config = dict(
    routed_scale=1.0,
    init='trunc',
    lr=0.00288,
    lr_mult_up=0.886,
    beta1=0.9,
    steps=5692,
)
Below are experts of layer 6 (counted from 0) of a mixture-of-experts language model. Rows are named router (the router's row for the expert), up (a neuron's input weights, with its number) and show model dimensions 64-127. Each number is 500 + 50 x the weight over its row's rms, rounded and kept within 0 to 999. Numbers have three digits each.
Before each expert's rows: a language model's description of what the expert responds to; "mostly gets" lists some tokens that are sent to it at least half of the time. This comes from a sample of Wikipedia text that the model never trained on.

# expert 39
It responds to: Name-initial capital letters
mostly gets: " P", " L", " W", " H", " D", " F"
router:430566535511439463475524475447485566533571402505527449501560431344414545471511469532465495541501452521458518467517506462495447483533539544524437482581472487589501516472491500548533518603506537
up0:538544437435531518590463497549479581477506517465549469425515535570531548548508450455543468432469515495428479531429431464470542508575436553594566496493488461443456468460500481491537529524456555
up1:552511442477535584470516454473495431410407490432462497500527557404490438540518540427576470535571430434532457448462441621557447490485519521543553456535509445473456478498500484503394443452518499
up2:470511545440475500467441406507588533462592534575446501418450520578447507467508432463507578491493597485515424344487474537439532389488479468501485549458609549488522533474382450468553527529514462
up3:485532532459495551483464491541505495413591520494502482553502517537534593410442423534478500443561484520525601426481484561541482423517447462553587556491495538516453421518486435447553552511554495
up4:598494506481493532546431493471463413521523577440539514421556461474457470459533370467555446405442434516442575492475486463436518494515519421545497452563533531543458480500534553547601518454538532
up5:571495405449604502461449502537577428502431566488517474502545518450653449559565422468575508440531584454544438526443451458512519410472521536533505476503554511393541476425540514544457446486488494
up6:571440509533520577451453492570479519382484509558493480481527595515615521458601490522438513460452483469527493466501519531456543460473556441538503518461555509446472406537542576453425504424631380
up7:629517553436480572487433475506454486508510466497489539453505518518530436527458530451507426541535492512539562539470460535448513487452551493505455547511513620503498524528520566492485550422459371
up8:484483469537472584472453537402604464437485607471463547479563541606508466553458495566496484513553526395435478543595424479461586481555443470533575442421471480470397514433557477481556464460494503
up9:565369483445556557537441507546572509397504465508498516514419528468605483506520421455493488484495547522541521396530490467504577537579473412468489484473528574475481540515492501550522444403516459
up10:497439456509493494562500560527446452581470518531558587573492569536495422480458450485380597573460415536550576530532449529488431467508500450517519576418524519446540480407529523486421488472527565
up11:580517493478511480506513516547485473439563601471494515492436592584530507446582482530500555437444486379519495493477533576547546471480539478515517496486479598481455472561574531477410458450472499
up12:475457515530515508508530445437505514515479443552423590536474486463499572438496485445530452522436490531507542432520459423480491475546432525384465442570444522523369477504496547465551480496492532
up13:481422465485515549520487527508530581489394514486379497612458605464521515514511446500446486530550416561509445480527535465585463483523512408433499601522437467522448438489500489474522363509522545
up14:572472499518576568483490438518507422474511504446485491570524581515601503482556490506489542484516532481606426595527521597507567479503393422535566444536524547435515478492430569464456474473562517
up15:475540544513474487521512566470510447490489544426496553468549526486499518551514510525502556509548516380486565498517492512477550463496439565504434467664567527467508524537476550519583492462508434
up16:505422482519524508473470639436507556452431547411521545609523522522442575399485497407550514484490584485544523492589475483427489383437390519472546573426475570555419471561467480464509513520501517
up17:440481543535469518519504462468601453530566495458533429568504511494459527520518481542451486494460432332510488421532486514580561543479451436605423503437440602522413464449499489540539440529518442
up18:536605341516525502580517421579461503494555492458521453518468508471508418492561513485549425471515537429558413483430489569445497489564535481562501524583570442489490502500575446509560518525534454
up19:536499521471506579440443504522464569431569474374497487625458574494502530448518396538503567489515469467430468484533510463563442541440536443601486608490472513521505510505546529522478419554583550
up20:541457544485502484523475447502528480484523497432532595458413553519503589481471481520477454460492492420464579367460573590417548504518530536507424508503538496468498514501488539535472592458524359
up21:507387510483548504571515521490615492478487528543616540543495552478639461414544508543490414489585493525446528568563443580543468470534492396499490537480551470506541480591497538481436437461549527
up22:629480474438495480566421452485495513487406449472527542514495491482508446489437422485453480413429474492592470453454387468526441560479478445571495621491509558498464570487537486640537452529539573

# expert 1
It responds to: Table cell separators, units
mostly gets: "′", "°", " k", " SR", " x", " GK"
router:416514573554459442411621432517466546528518501595452514499512403474493468447489591448436448486504541533493537483453509452451427491439562461489512527410457530515468488489505511589460453548587491
up48:664519406458503539450445501595487469508562531428544649594464507430526490520495491526482530504459538533498478479494435490422485567534525527542534479503529550517430490456415448540546416460498511
up49:616581536430531489509435576432593455476513515485438493452531501498548541442489430586493423501566514455446456462435581550491554482476480581513526439470589450488469480555536469470600556488454498
up50:638517469440464459552437517476535425567560521556498582489480542493505509477545404506549490470491524593537496552494516497510476439530508475558539530489567592482499451566572493470509505521486471
up51:531506457373529503619480561531528475489456523507529518565464579548587491509518467507457507503474545489551443466563426510556499428474424568549525436485570524576455517390491576539441515495500490
up52:483419504515489545525447584484491439426442498528475425487534470496422484430506438564454461439562503554482536442444513507571517480511448474515511499539500496523430504466534448511504384557412450
up53:541488439451485525501462570429499526452496537532614518539563475424429545484507477522538435633572468541567437577503479488405488476562540552502491441487583491551404386469556507446534540432497455
up54:585479370442568583520467497523570523394543553492495584505597577460549561528550396529524515545436516512506446529558466545564556454520456509606464522493622463491537434400586538482498471519556522
up55:573398504547519516569450422461449520476468501506512564546541481462444523435465478499517416536456429545527530381600559501484477516503552499482450574463579537476487374394487465463423562497426454
up56:487503482572520521508506566472568545504418382400479518431495473594524534468688533456429405546483504484471461458462514580503521484552525535472439455544520506504535489585523478473495425560475477
up57:644541506476419540464455467508518486541597535450471574446538549527470445479557503475417435531493430435508523466531438489544500533460568470590521566489469530489418432532492504583500483594521485
up58:488515471504456466497513460493503481551533506465563511457549526516502446508449467426551399509474415449472489526481467518475448554563510575452498442655551505435547490507419585514421477509540557
up59:537404483486523499506465426508478465464505524539495490567433499434536503405479458558542495475498380503522543509492515392412587574551461457503491533545472482462410418435471481521516515483490490
up60:483465508515497544488412484469438450485486479516416577485428467551472489557497470508568445575563473568504559440483575476489481614548480537512463516506485548502453497526526415449547398428590463
up61:476501477498463473509552497540564554596537526485507525531491603483505582504518484490467523575558425433553465454539475506636638502492488599483542563487529539490470464416614425419635451404500420
up62:469515593489492542452500462503507456461511538441537533591407476525448552452506491481467435577551445456481402446491542582519589442486562491650489453510484422528400483535480419543513506509499496
up63:581446330503516589520438548556523455443507421464457537553456579523564552482549411464429457586494379530536482437563465486477568548450498452535404554502588512474471444498546520495523530457528475
up64:571513412483527507557517421547618507470544537490465523532463513473514445492505481606488407540536504550481541520526516527461557543486545455489479563546592428380477469502379578486533557490397413
up65:606437490527512515434502500469507526452601573436369512523482514493488533442505553493485507550489518491452504510463513492434490457481355562550483477561605505556481506498440437490464557476452487
up66:574522470408538506518473529513498401437518481507562546642523588512505539475505504429539562627470449483514414493495479513456550587460526510551529487491485488500393485434456434499448480556507538
up67:537480459441607634503459544479518460427565419466481551484514545463524442532563398525468437489438409480539430415579429509520551548411523513583441527584516469493470520436540499502552480529535524
up68:510478427496623552532553432497599482444519501468583543539520501495564501521548360492537448545495399534556370453564455565527480512483476453562487516573510498499500443441475412457522553401510509
up69:566540476463479528502434606516567506555503568412482588472536477593517600517525396552533514470392507432538555509562529465543531464634443521506508397540538572498533441490424503451543528482501467
up70:513476435476482478467479415496462558508454531500482542530614586510436556433489513512455517403536423432557470559489558622531598555550448536519505473461445487538437378492480432456519490550534460

# expert 19
It responds to: Name-ending suffixes
mostly gets: "ić", "ini", "ović", "ević", "ley", "illo"
router:439425500459524610543475492515542504450464577501470476483482516526489466527515417453440530476557544438406475490479459472482568477533512563547463558553553540407495514554468500515498510535480472
up0:509441537483537561510451543419450466479520562554606544516495438465451559481555491485566490467527381607546497488575397461536491554438586483448461467541531538512409449451378528503533455603551578
up1:410425505495508544423412511460551567439476537491507548572463416463495520500507532497474543459562497496498485536534491511537511508458456530529509538528491463546460457554526463498546527398573592
up2:562389427539533511510476458464579479519512490559573453473572423506534549602560456487530481487502495556557459515516556462470498562489506520458510499472487413586454365437433438504564558565506531
up3:566480443465530464552508511484518565404583502402567573535521435500656497485536458494557522496478437496542485398640512507501486486485449502600520560517505490520489421454473565570512484502520417
up4:547451437464533562575430518450422476526489525465498517547518478440462491522586493534537574521489497448617482603521581511434437471559514495537491536449467406456452393530539480447484426465531453
up5:494551538437539545510538444515437528539497480418587457548535457530504500552545539506591488476432398395485522435532537498566450511447599457547521469410447510478496487444449485553509530480586548
up6:501514367528538440477513584451494545433488529523499531467439562407467480481508473451459577469499536499545543460521456522592522526451531576538527555386471558453524392546505484531521418562600503
up7:484540471477498575488469486476450544506494569396554483457460511450488500494581525444466467531565438393520482443554523530596576462492509527494523460463490433430483479492536470500440501490486408
up8:536570391467506539541563465439495463440548524459558559529528451480602555481520448596496446573467427526541502449550479538548480501413527457550484487451462457531525462445482442531552451552597493
up9:566492531506449530559427488546481431472544524429489457551499482473549521515487511498599542479507474591502467535543399491535438552478514405524380487536537506521458496493479544516451404541535456
up10:458457590414483560456496579460516390480472421481400467406471412529520498491486427505450470485470541491550533523494398516492504566552503462478518490433600527494518516506492532555528515463550483
up11:549527525487560507495497465335546430487499561474549496445496495490590508483593507467469469490547431483485497485501483514442531454504464481526503540575445506451457514559564533507591487565502458
up12:529489542422489476579597454447424562567475556466478531568571452467500472422570552497498472552460467481517518390490510518437400468464586470471480430465444451497401455537538438517546449490519510
up13:531491492447457584479515521428515468407521611506503601516460480537393445513522506528538573483526438535576439543579434554458476538471549526486450461501496546547431419536501463559629521521512525
up14:486496465497583536555492460448558552400490549567517585486478564529536473540533455498449559557560537583483431527489460519467546515573556484505518542611533512474547421466473514622527573503495467
up15:504581416565599493595443539579513498357581479453564505414485547532551578489511525447483491595534473586531536493509506462485471371569554509453487576472476522523464522465422483469455572551549531
up16:534519415505564520524500487556571595486497459478536585453597472464589509474555541456491459513466420519609417514512507533519462468545496468537507470519526494516464450511383521491485550510569509
up17:492515439469470484458465492481578528445546462421527490518545496468502570370492526558487456513506435515497437476607540487489519500521530389597564574559486507521459430470488546542474441514558486
up18:509522515391561505481553440440550465512532484547433462450486473547485551554545407463556499474539560411534555511438525513493615584564530498531424392579501437461458623459463514636517437528553478
up19:546489537441574432493476461535445554470489544429534471431571427455414469532520445530499534519497521466516556429481503505516536465485435528565490491553520508491548521545473412568523440521596505
up20:550469533549485430549379432413430436485570541547575474466567539426443465471459469526561557489441494557528531433610494520477506471510499508509472592532575628442437494447482525558598413511562501
up21:547602491471501549559415533563477466431616508490518584495525538432625524476554513511514531537601499503520596532540502480440537548474510482530393446513513498479452421532461532562482497460625540
up22:565500522523439451501432519464506451349404385497598598404521480585468522488564459498482462491525472561522473526494415525423522568535516491550431537557586435439419441523518451541459485521529519

# expert 30
It responds to: Word-opening consonants
mostly gets: " c", " sp", " Sp", " res", " sc", " tr"
router:557543437466468439463505464439421519529505598547490654553535451486465542572475546453559429446508465519506510525644428540516448503480477547548572429492507480551501533474513477468644456432484525
up0:471437525518485520476504552514506504383476442433560447475482516528484461440545510507496536525474529518574466480509467575572497443521475470543504492488616439478446444465539444430561482543440541
up1:482518437495428546534553431504489599491539392534450487494452445495568539452473530469497450558491542395514538407502560500409458502533463477428463555483442528548379486460429611443541482479549396
up2:584478480515495503566482579480450445505390547492541443563593583441517489545447436522542406555440398552502481480525431491499514463541487545501535476523473498492477405454481519427531474462531501
up3:445405556528500526381527450589518441401435464569405561545439479491638571512476545482472438539499521519458466485521533546462517527511560468471571469470526524500545467460474466581482498520564493
up4:478528394462582502520501524533479574512522548468520494467525470482620505485579465601434482541552396464544520511532560536482488578481469485445494538573504489461555546490321543514572540540610505
up5:443463414546493482482470423528513517495481479513568471520541478562546483524468471454545437571470600506504487529534584534590531469471537456494501461591501498532536501476532402574579494534521378
up6:500537429558469457443544526578512544495466498467471523597541559482590508467441513504509576503427497436508469460557449585581451464524444581454534493507502573511448529558568566475512467437533535
up7:479437415467634513546464459499457531435490424517520499563488530409606441477463546520485505519519528521497534474528501521539552485459479517459436485506461460471479472536488510482522467473457407
up8:532535515576450443458523537463543477452491500363536428457628559504520568485550470483543428420469501523599435572506507544493459428549646426559461477409524577483542429451488541505544473496510431
up9:600477436532611541436457476505473487494574512439493436499574517501601562471490488541544460515499487489522550504495446557536548494490458375549508488497420464525528519565389499485547466544529394
up10:461409503504496554461504520501503487492488504427428515578549489541525412473565524536493504554482388541500472437503479528549499458542551496532502512456451518407513445484460376464491371519484506
up11:532499440449558509438476539493487566485505463461575532533461520529467498526466515442498547462524411489428537537508367552491477453496404477577616540555502515456395478548474466446525567578462557
up12:508514343454482489525558533491490581469523521540524583584484540517490570457462519407401524475441461538497534407518429483431466500419492479515527489488510609514368494491514520586554513634511471
up13:592465530551491624520494504532503495490446454511547513502508478505463445480588394489510610536574566411462503463545442490492497536446555536597410515596606515512506526496536460504526471453550505
up14:531515483561510568486436544450556424502552484532529481566573478452509496501545461553547540537529482508540524612561429462480555484496572419530565439532516480414496460436527448489530447386559435
up15:548454384588493535457508470546455539481588508454583459414434524375469567486517510414474456471551481506548565393514486572445437517449509597360518511470499515530517383440521495485540529429511439
up16:567536482555546572535385598499576449529549526479540544514509505571467489529582502463362518488423462514486497514459459569560567513508586511458456563614529575411507418540502514510462518529470518
up17:457494523579516580577521597483510580527551519488464622517606517539463513496558482569489516481547482524529435489620468575591546508426468502504440512499494434469514529565521506522479514443553476
up18:532492501559532604458415466502581647459450591540497529544529544596532487489514443472540587455546525520464462448434429516606584514557495537561559435558473594389453452509479582596560535456535532
up19:532430474579531479488509573478455496456453431474509489379454483513521564499509368503469485534483515521513575412516627585481501504468551491478429523610556498485495524539500485592450447515509457
up20:577465508426497660527469490474536496348494422530537587443473467535515475591557515453509580560499464437506460545544400559510532595499503505484472514523596564476530434488499595553423520466520506
up21:529508402465524480489561583462503498501496488526471501545579493555493616557479470576553574430506527520585503455529452532480544474498490458517489587503595403487481459432465531443485448486519448
up22:564470516490556506536498471595514539473466489493427492496532544495401439488548579449483450566533519479513428411465580540472519521528565527546427459529542475573465407528467514492550560594480452

# expert 16
It responds to: Final words of institution names
mostly gets: " Hall", " Cup", " Society", " Racing", " Company", " Senate"
router:485485462494471532576494427505544564531508536540444505447521576486563508581436491436522432546508459540444446511496551450523568526564484525598476535464465475499504518513552480634438532493515464
up0:611559339454458584421552413493491434446444474480577564592400510428462413452466481523507536584574483579525573464494560468432453558574523487540536468486495461351480530521510501570437457473559494
up1:488427537485550492574433466465497610461496510482553576517493508542587600521551518553372554462598507444437577438510575513537505492461502448500547517484587570447482527464490512495644532412480490
up2:542494491498569487486436511523522530431532461516545551470466507553525558398518477550524441494437437468508526449589466533502553408495564500505542488552480492482445482465415454494498546498519608
up3:602520514430519478562541428520470560460472510479514628550461536485455516387553503508469505498420473586524419510549491504471470450533553510543442474454573512596435414474567594483494409526494496
up4:594412540540500464586555510456461560480571422488483484489541513508559564522443407567555373558510470535481530500518546549535561514525577524457428481465499368449433484577567551559473482505466481
up5:482438453481438587463550575531466529418458548405523497534455433500473481444536446439485562494492519489483475423479517495417584471439576501573458536465520524542478489437421531586573425543449506
up6:552472546439515598535593492510488527504522470558439548452488469493596549501517538492458428612549504470472505520569499521482524485441561409531445538535508398552565478434501525414458430496553440
up7:543460456420612515437566449525488482455435472501459513521467511446469498509519536450431438545474489427472536488527504484367461492552545522541546519434427514487576443547479426561464514551543417
up8:507577437518471586485522454499583457466578467514540513433544455446507519509527470522531530540525525507485476566496470490414506468437575417516555494472530435473546470417499457594489427535600555
up9:548530483542484472550503565463523535444543542522439488458492492497629657494496504453550405489604524450488587487529515499540513523588570538612434528403507526577425538523467503576544489495567406
up10:566446460451607553446502461568457540446593457504480514497570446416604521354563451557519507472422457446575475503538472607485492541440505504479511528555522498446426418525528549507503429510617488
up11:444410448533461547489450528469519454409509554468478530486525488524437486494510566534462474543550534556451522412503517552578627467593513436505457436413481489420506474458514480464491467507612456
up12:509430451490562510496517469544544518461532482579390566468480501539454490484549535432417487514509504485408561512497401509471508447547477587521496415497491449570452499547471537504594491514501463
up13:571549458459492574493536445572483503435440463526575618502458516556617551546470489488524497451464490580491591355470469505482574508494432381512520449451504530546565516390450469491454441444573519
up14:458353557509490512508489530544433605460438502477540593585480489547490579480535523510534448511589475492531484460586511558504515493508453485567509494466491424483458524490567395467510462513539478
up15:496431590529520504494533449493429467528469551533506496596555444523530502471456501478546466469477480494447562536565539470519444524535513455461438477561536506513471473457359488492480501445572478
up16:461531390504469482459527433613440548501569495480446586502506572510472533496494461529488525514463471442491490418509555523572596492525553570514495472549552528530527519497511545585523523464464483
up17:567584412557596539505556480549604575540582534479466533445558535500511544567490532507348442522519548444513512538505523461512543535574571479511440391538519470487474468452406490583549456448580506
up18:535441401541424605514601515400560481424511518546524424447462474584497560516543512489483427428472520485559564464525424523493492451528509563486495588595451524514391477481513526520475457580555495
up19:482394621492449501540454480502513551507536505469542493540515446490532564519574489503536528502495480554579465427546459532518454502460489522535464503446438421509477455515515472459475501528484505
up20:562500568447566517526520472503499584546530565460517521471541535485536550448480523485442459591575529426428497463492464520425510427487546498522549431545468490483394370524420557471598483518485411
up21:475527470537512645420509481459450541525501467499512484523475521426496561447538530456499479503457505535581446379657454515510445508421458524591510622439408431550448469466542542555509485542535502
up22:576560469526568495423486512505425509491593413451551493579533392459543560453594518533467569545466464484551526502531515589467514448444487516523444520562553488530475477450497469472459509509520511

# expert 35
It responds to: Table cell separators
mostly gets: " |", "%;", ";"
router:524533491480506558430523485514565516528475486454536465504573639450441543562455483502463462504489544489420518551486491502510464476613450447410489513538536556430447576542513440473489521501492486
up14:521411489537526560544471473475493518412505545562496546489390489473506552485503489456445523443501492492449503461481549425563513495557526484498422516429531540486486505504488481514484513427534468
up15:509450440536489504420475427467458444478598506476533551491503480506475537405650491485566418557576470443490465508516489447471521495485567497533490515504516481484482455504489500547485508519571474
up16:483519448502529509493492499514508472478576471477494584564575489496602593453620461504481500534535439505448353449624463553525491514447541525593463474439492507447501465534526589540490454457531525
up17:448507500513521578546447452471468609502536429515417569515485546514497545522556432554527532596564482537594414437582430508485542535498480562518407577480468466502560492468427494469535465545496533
up18:550565425530494450483546468594478439467512483471525593496445528505539542543474534413444455532532505499514519478544529462494518598498511472517532484410496447453464525467546558556469513465511444
up19:445489468526501451458522455460510546501510555349421515524520454464478598557560353581563474592477506509540507406475471449466477544465477472498515451437439505497491478425419505578466460459468570
up20:425401413504564513439478605447478525485480463478329576523496539547492570468590481520544572543560440484511517487561459475524529536500532595511514500477455467577531502443523582590521563558549557
up21:565450520518483493473451472528491532502512512521491575543527502585505576465510554531514444448468450472521332537538587477557423547495488467497479523425493551629451537439533540455516529381440517
up22:564574507472461447556562457492516515492529535555445493516458529503498583505539511452473382533491500508552443455516524481486474515457504535604427561457487494559442418526405545509517416484547504
up23:469480482482452456489479499513544461351507475487491607502547507513564573474518421522521505539584423494566467445629505552538500518447503576673523539522535448535514354446524506545531455538560467
up24:498467492477479571434466571473504486407515508500524563465434531500447558499471397543455479450497515511582443448556490540565482600538505463489382579510507552477474528502497565481579562433462450
up25:529448520553451527544499464516515471511551537514429556479368474467468501442503504473497483487584544549501457353508464534421451530481402568516465635557516526479509421545547541501540462513492477
up26:398493489504572443476449554559465560499489546596472494509557450505491486553601445556632550587581446510550534477527532493497601499484437536528555449490554424463576417499551459528530391550519491
up27:429500434582445541543451592496487494416466549486442602540451459527606501503563536510583484478533528422557431532526516404567530440551494448497483478439511449519463513484538428632532529441506541
up28:578489415478463504457491419502463512493541570481506509556459482479574528510523526460477510427459498501469524379499572423464548551449511455531473548538498461585479495501457552460592511527465448
up29:557517434522452538493469451375530474355520529457469554525513517533512470515466403463522530456529522480456513423477552438476574462542504489561544462493467570609417472528510597499682425529482550
up30:526538420421519481429533544401446437514486493537447511524536448473499484529559554492581529488457547496516505496490486403464495537518465574513478449520544505494455517523536594612581510608555526
up31:627554473429493590463552427472527464505506527630533552426427481377520547494524451470482546503443494478560487557471514486445486444473540502590525456525539445609420413469555609513530596468528550
up32:435428509561536415511524535458551422515454550485524518544470497433446461575490510453578485546534379515483519501502518384451557495568402583449460421536493561579479511492499439478531462482409526
up33:475550465469441478443434496475520464512544447457461525455512475510603579582541489494448471486525420600563360447529510445511459602500463472599411462546536398571525513382473589481518484477464496
up34:546584508489489439435509501414505405453557505456404478493521462530541544492521537567489453457555526512556456506493518540423505531540493510499524537487506579497543545533537496492515578569511429
up35:522442530520496537559451430446441579438471529520467497541444498457550496511530533438442558518513465439518448541595540529528493445580596509514465507507386493501390507531548502506471498495536525
up36:491469393336613564509509507455451585510454427420460496547567596487516516519475416548468461547467474614536444527624542461476505487501603494480571581471474530595546546554421591571459478457483462

# expert 26
It responds to: Mid-word short syllables
mostly gets: "oss", "unk", "unn", " hom", "ool", "eat"
router:528538514425535494452428537528554401484426499500525443467455527529483478510585443474528539548446547505506462539454475503494523539458505501671520433485541369492516371494521429489411376550547522
up0:545516520559512560538507561558532477444534331490551520506522548374569554543501546623498417565550483559454568568541416486402532501442510398479382552505479460578497432548399500485473438535542504
up1:560477512510479469572459499496502587427452574532557531507514537545511611475493385461426538472460529517553480398518445591496459432475564486579516511446614555573471542453478434452511529511553451
up2:519464475518575541512482499467604592498566454530532510573575534445510547499543509497494477509466408474518538422552565564440516479498504508492463594572544543447423508534544478617503469502528499
up3:531560460437489518465429537537518461550539518541460521506450508513526529542574540453435408496474508454482508490609413533479487554434493530572459515485455489456502599407430438560469508531562433
up4:415471508474559485498521467611465464527504434467542512544434406443574535530679529442563438533518454536516512488537526464501477558504456497543455450569443481452532502469458463568550446566490527
up5:448513496533487577481421518559525496415492533442509544489491522559494550478521481491531492479562400436597432454563557519545494456513598530543411494418518565592445454495418470542544539579553453
up6:578521432450577500441526613486522467415460468541458602550451466482522524464463426491408585492497512472489502499558518545530561534494564393411583468474546559429527408514587494520464516581573408
up7:495476544574516536513566472577491536467484446578538475494484548575465500478587487522554488578535408446532425520525456574588459510561527422519500489499474409441457525567405430522529411506526535
up8:566439479561488534493480485491493433468468549424444471550536500466482494514577479430422420460396431529409452478472387513504517444545482462461426493491488411545497486515459448455456435498523429
up9:522442490438475463510427486444519564527501560416463441674594535567467527518494484586526487555474501525554428550522526565432590537520528467562485422526575456454500517467481476517624403458494429
up10:534522452519472545529453506505530449464530460556476437480513568505665493446572535527470523568478393418517482385537464552535559516406489468502434478470484501441504495482509532615405409511670498
up11:452514472545586500590481509526449513510558458450505478609512515430450482498589434493487534445607494466563616465556474623537505468480590429443486527534560477505528465468473450426491447504472519
up12:476498475457466549446465574511598482471533494402573474495480486508467486414604461525475513464501503464502412529515503516415573565490505415612495494453550442477483487486469429646459421503468455
up13:509512526594499518534458414547528542474514521579575522506506577556495528427589466521526487500449444481514482441515583513493491354489536444514419604523607509549471408478441474470462493515528444
up14:521578514525425509481508546430423463472480507464528551521464414504510443498525437496556527476473439551529608493524434503535586471435481423463450479502511552497492517564450501499539499553531555
up15:580469536521483476510435508461482466437533522440463448531506563388503495481561464579509517451433487507520588523556537558439487542457553441475506455547529518451571414541431477497456462551479413
up16:548537452588501583487534412562535557462529505470546482548506539511461456444533463495466488551512536517500456472513424545470498475517547542588489566484472532625464419540408472550498495542598402
up17:488560459488480454482529530478492547468545524551472516495556529508524552521512501434441541566485494436495445519508447569531554479373429578471522457513536504509427520514492516539411465519578543
up18:497515485494608575467461484472599576481487486493416459451490521547566506506559491489434386449493528525489479469449562525557580582538457460466547512444494420426472551479429548511466435492600471
up19:520424535479536479599474519489480494483481518464536475475488459519483516488545510450431470515528486610545523468548519473460509455474388566525451538515489457427556471423474365457521435544578530
up20:557490522549518560531458552535484543542464477532468568471479449501466589544521421466507462401532488517589384619513438571501460501461556521467510556537600522484473495549477454522590460567454526
up21:570479404561494528433542465475509510487543417539531487493430542465502525515533441520490516487526515370542536449524476556395516428492507469559554487523534455424491523387562502560496452417535421
up22:536491475431550512453555472443522506467587566427476490504559450473479542417512532416461504565511549493500492505491376545505631469505419549547508402455397445424471501423550461595489455494537468

# expert 5
It responds to: Auxiliary verbs, copulas
mostly gets: " have", " has", " had", " is", " are", "\""
router:471473490469461502503438478436532584414471484389494487518590442495475490476468483460446541504428488473561500528516544537549460548519489468437544546504495544566519544515592441489462445588514435
up0:375534527470493487550455580487516507516519561494508480465452622595455449552510510501481528457487405516509418575584555482456615503495545485533497488493433553561400505526507462491443469481568604
up1:467468495524469534533507479456521488412423405572590567504445436518437537562492460513574562497549509478443523540545417453534555502459564452560468489526619440354492437482452521473502493442442503
up2:527561403499476457525433436506519539362549449453523406564511484473473476497498566552473481501479432461509470515562489493507492415462555514598549542502424493569453501504540442571521458483586542
up3:582495442516539511461498435604558450490477509542475536459518495457570530491567541549468438545564526476484440463551548421519514415451416511593439490468491453537426438485525534555494441462531491
up4:428546495536502506496505486394506495497541438505583504429462544509475460459485595450556475435578589604466472550618469481521508452485468557511437479537530422461419470503518550555513488403582538
up5:583485500460502424575488427552434534501548498550571543535530553442543489452512404508658471565466497541581441520559564480591391491466620495481554482350504481449456512489545484420490553484526513
up6:453408411520541518529514545474483520548508470541545530554523457436477555531528458575410498575553514562443489429539410542480439525474535453535446516454543528488505540488429521561504567502535522
up7:550537392503524534431501491529624494525496470540465558503486538416538488433509476424478414574456425483424440449539547495533579462459452488578462453536574528451398439503487512569537455501551471
up8:467494508479506588418463444522499554584491511524454578471547639466501423567494622416468494567522398456474521514552444433509446539453479487557514515486489359552502480452574505596470446421564548
up9:421533415483493491467503505534505455464542381473485468569599480519572488432467466465492501576495503451481506509586612411481645452528531489527511492425527530447494447493559491469460395450522388
up10:521544542569527508487518469461518550476464510389556553465515591474488592609568485437469490413529483496428521548513484465565465513521507542507510525479527476439495510505600527481603468419505513
up11:442558461524610522515532422529538391427437535505634513503429492474504522522499500494397537457584451377459559501524488551487432464504522510495506429393491505455397476503522476549538502531497384
up12:614486514579575512555509526510445479424560552543577491525542552478491526433459459466463469446559529494414508480518457475432472520561501480527576539481407404514561462440466515477427479531630536
up13:472448469558497553545536507472435522466481522526458577504461566523632492396536460391494471413499559525510504550572535502485456440554491576529475487519436464561400511532509494577526444433584514
up14:612479535532539508526479445516498568570547504549533548418531494500491562546446489526545498523492532481553518513491474581492432528464581439501403479561604462590548490492523496464526498507472445
up15:499607380466536521515550477586613501489443427457540435528537533536497515550604568387544505518554318512478578446459515426456432492485492463551453523590491489528504483510505458501532509413524552
up16:583579447429517526531391490480484446524498535578572549519489589400532501471542562456482420487395542547517455419569447487463534447389544541550511575475533533520484468483494533439577357443467471
up17:465439507539515513516516425452574487506455524610619379514474439446538503490599561543532506554547399463479468626477561443475609543456541555501444497477518426478489511425492488547519459503500579
up18:527547474520463490524466458494516490500552549542458534530524455523497606419508494387458545496523537633540504465540500547539523511456432462553471543540477498403371525497444452457502493541591481
up19:508496477457462548511470437578513507405478472429582483515461403561541540498526457551500500503505512392476485495535485566425513483446497468531479407496455512530422485453505479637454458469546527
up20:448489454489541586500462542564532494411493555451568432537541567568528518414481483455517543513476512500523562465584588525469477477512564487523564476519541476365454488490450500520508448456476469
up21:513469488472491448625491472492430555458447504501447496531560516457429565473501557520501498543496449475524523454486579599533491576401555526501443549521536449556541494541628510555590462505567366
up22:471447469527486468506467407521510527484470505556521501444477522495423506547527486478452535474501456565485459532507512470460450531390513511535537534532522475490393492529422550480466476449470440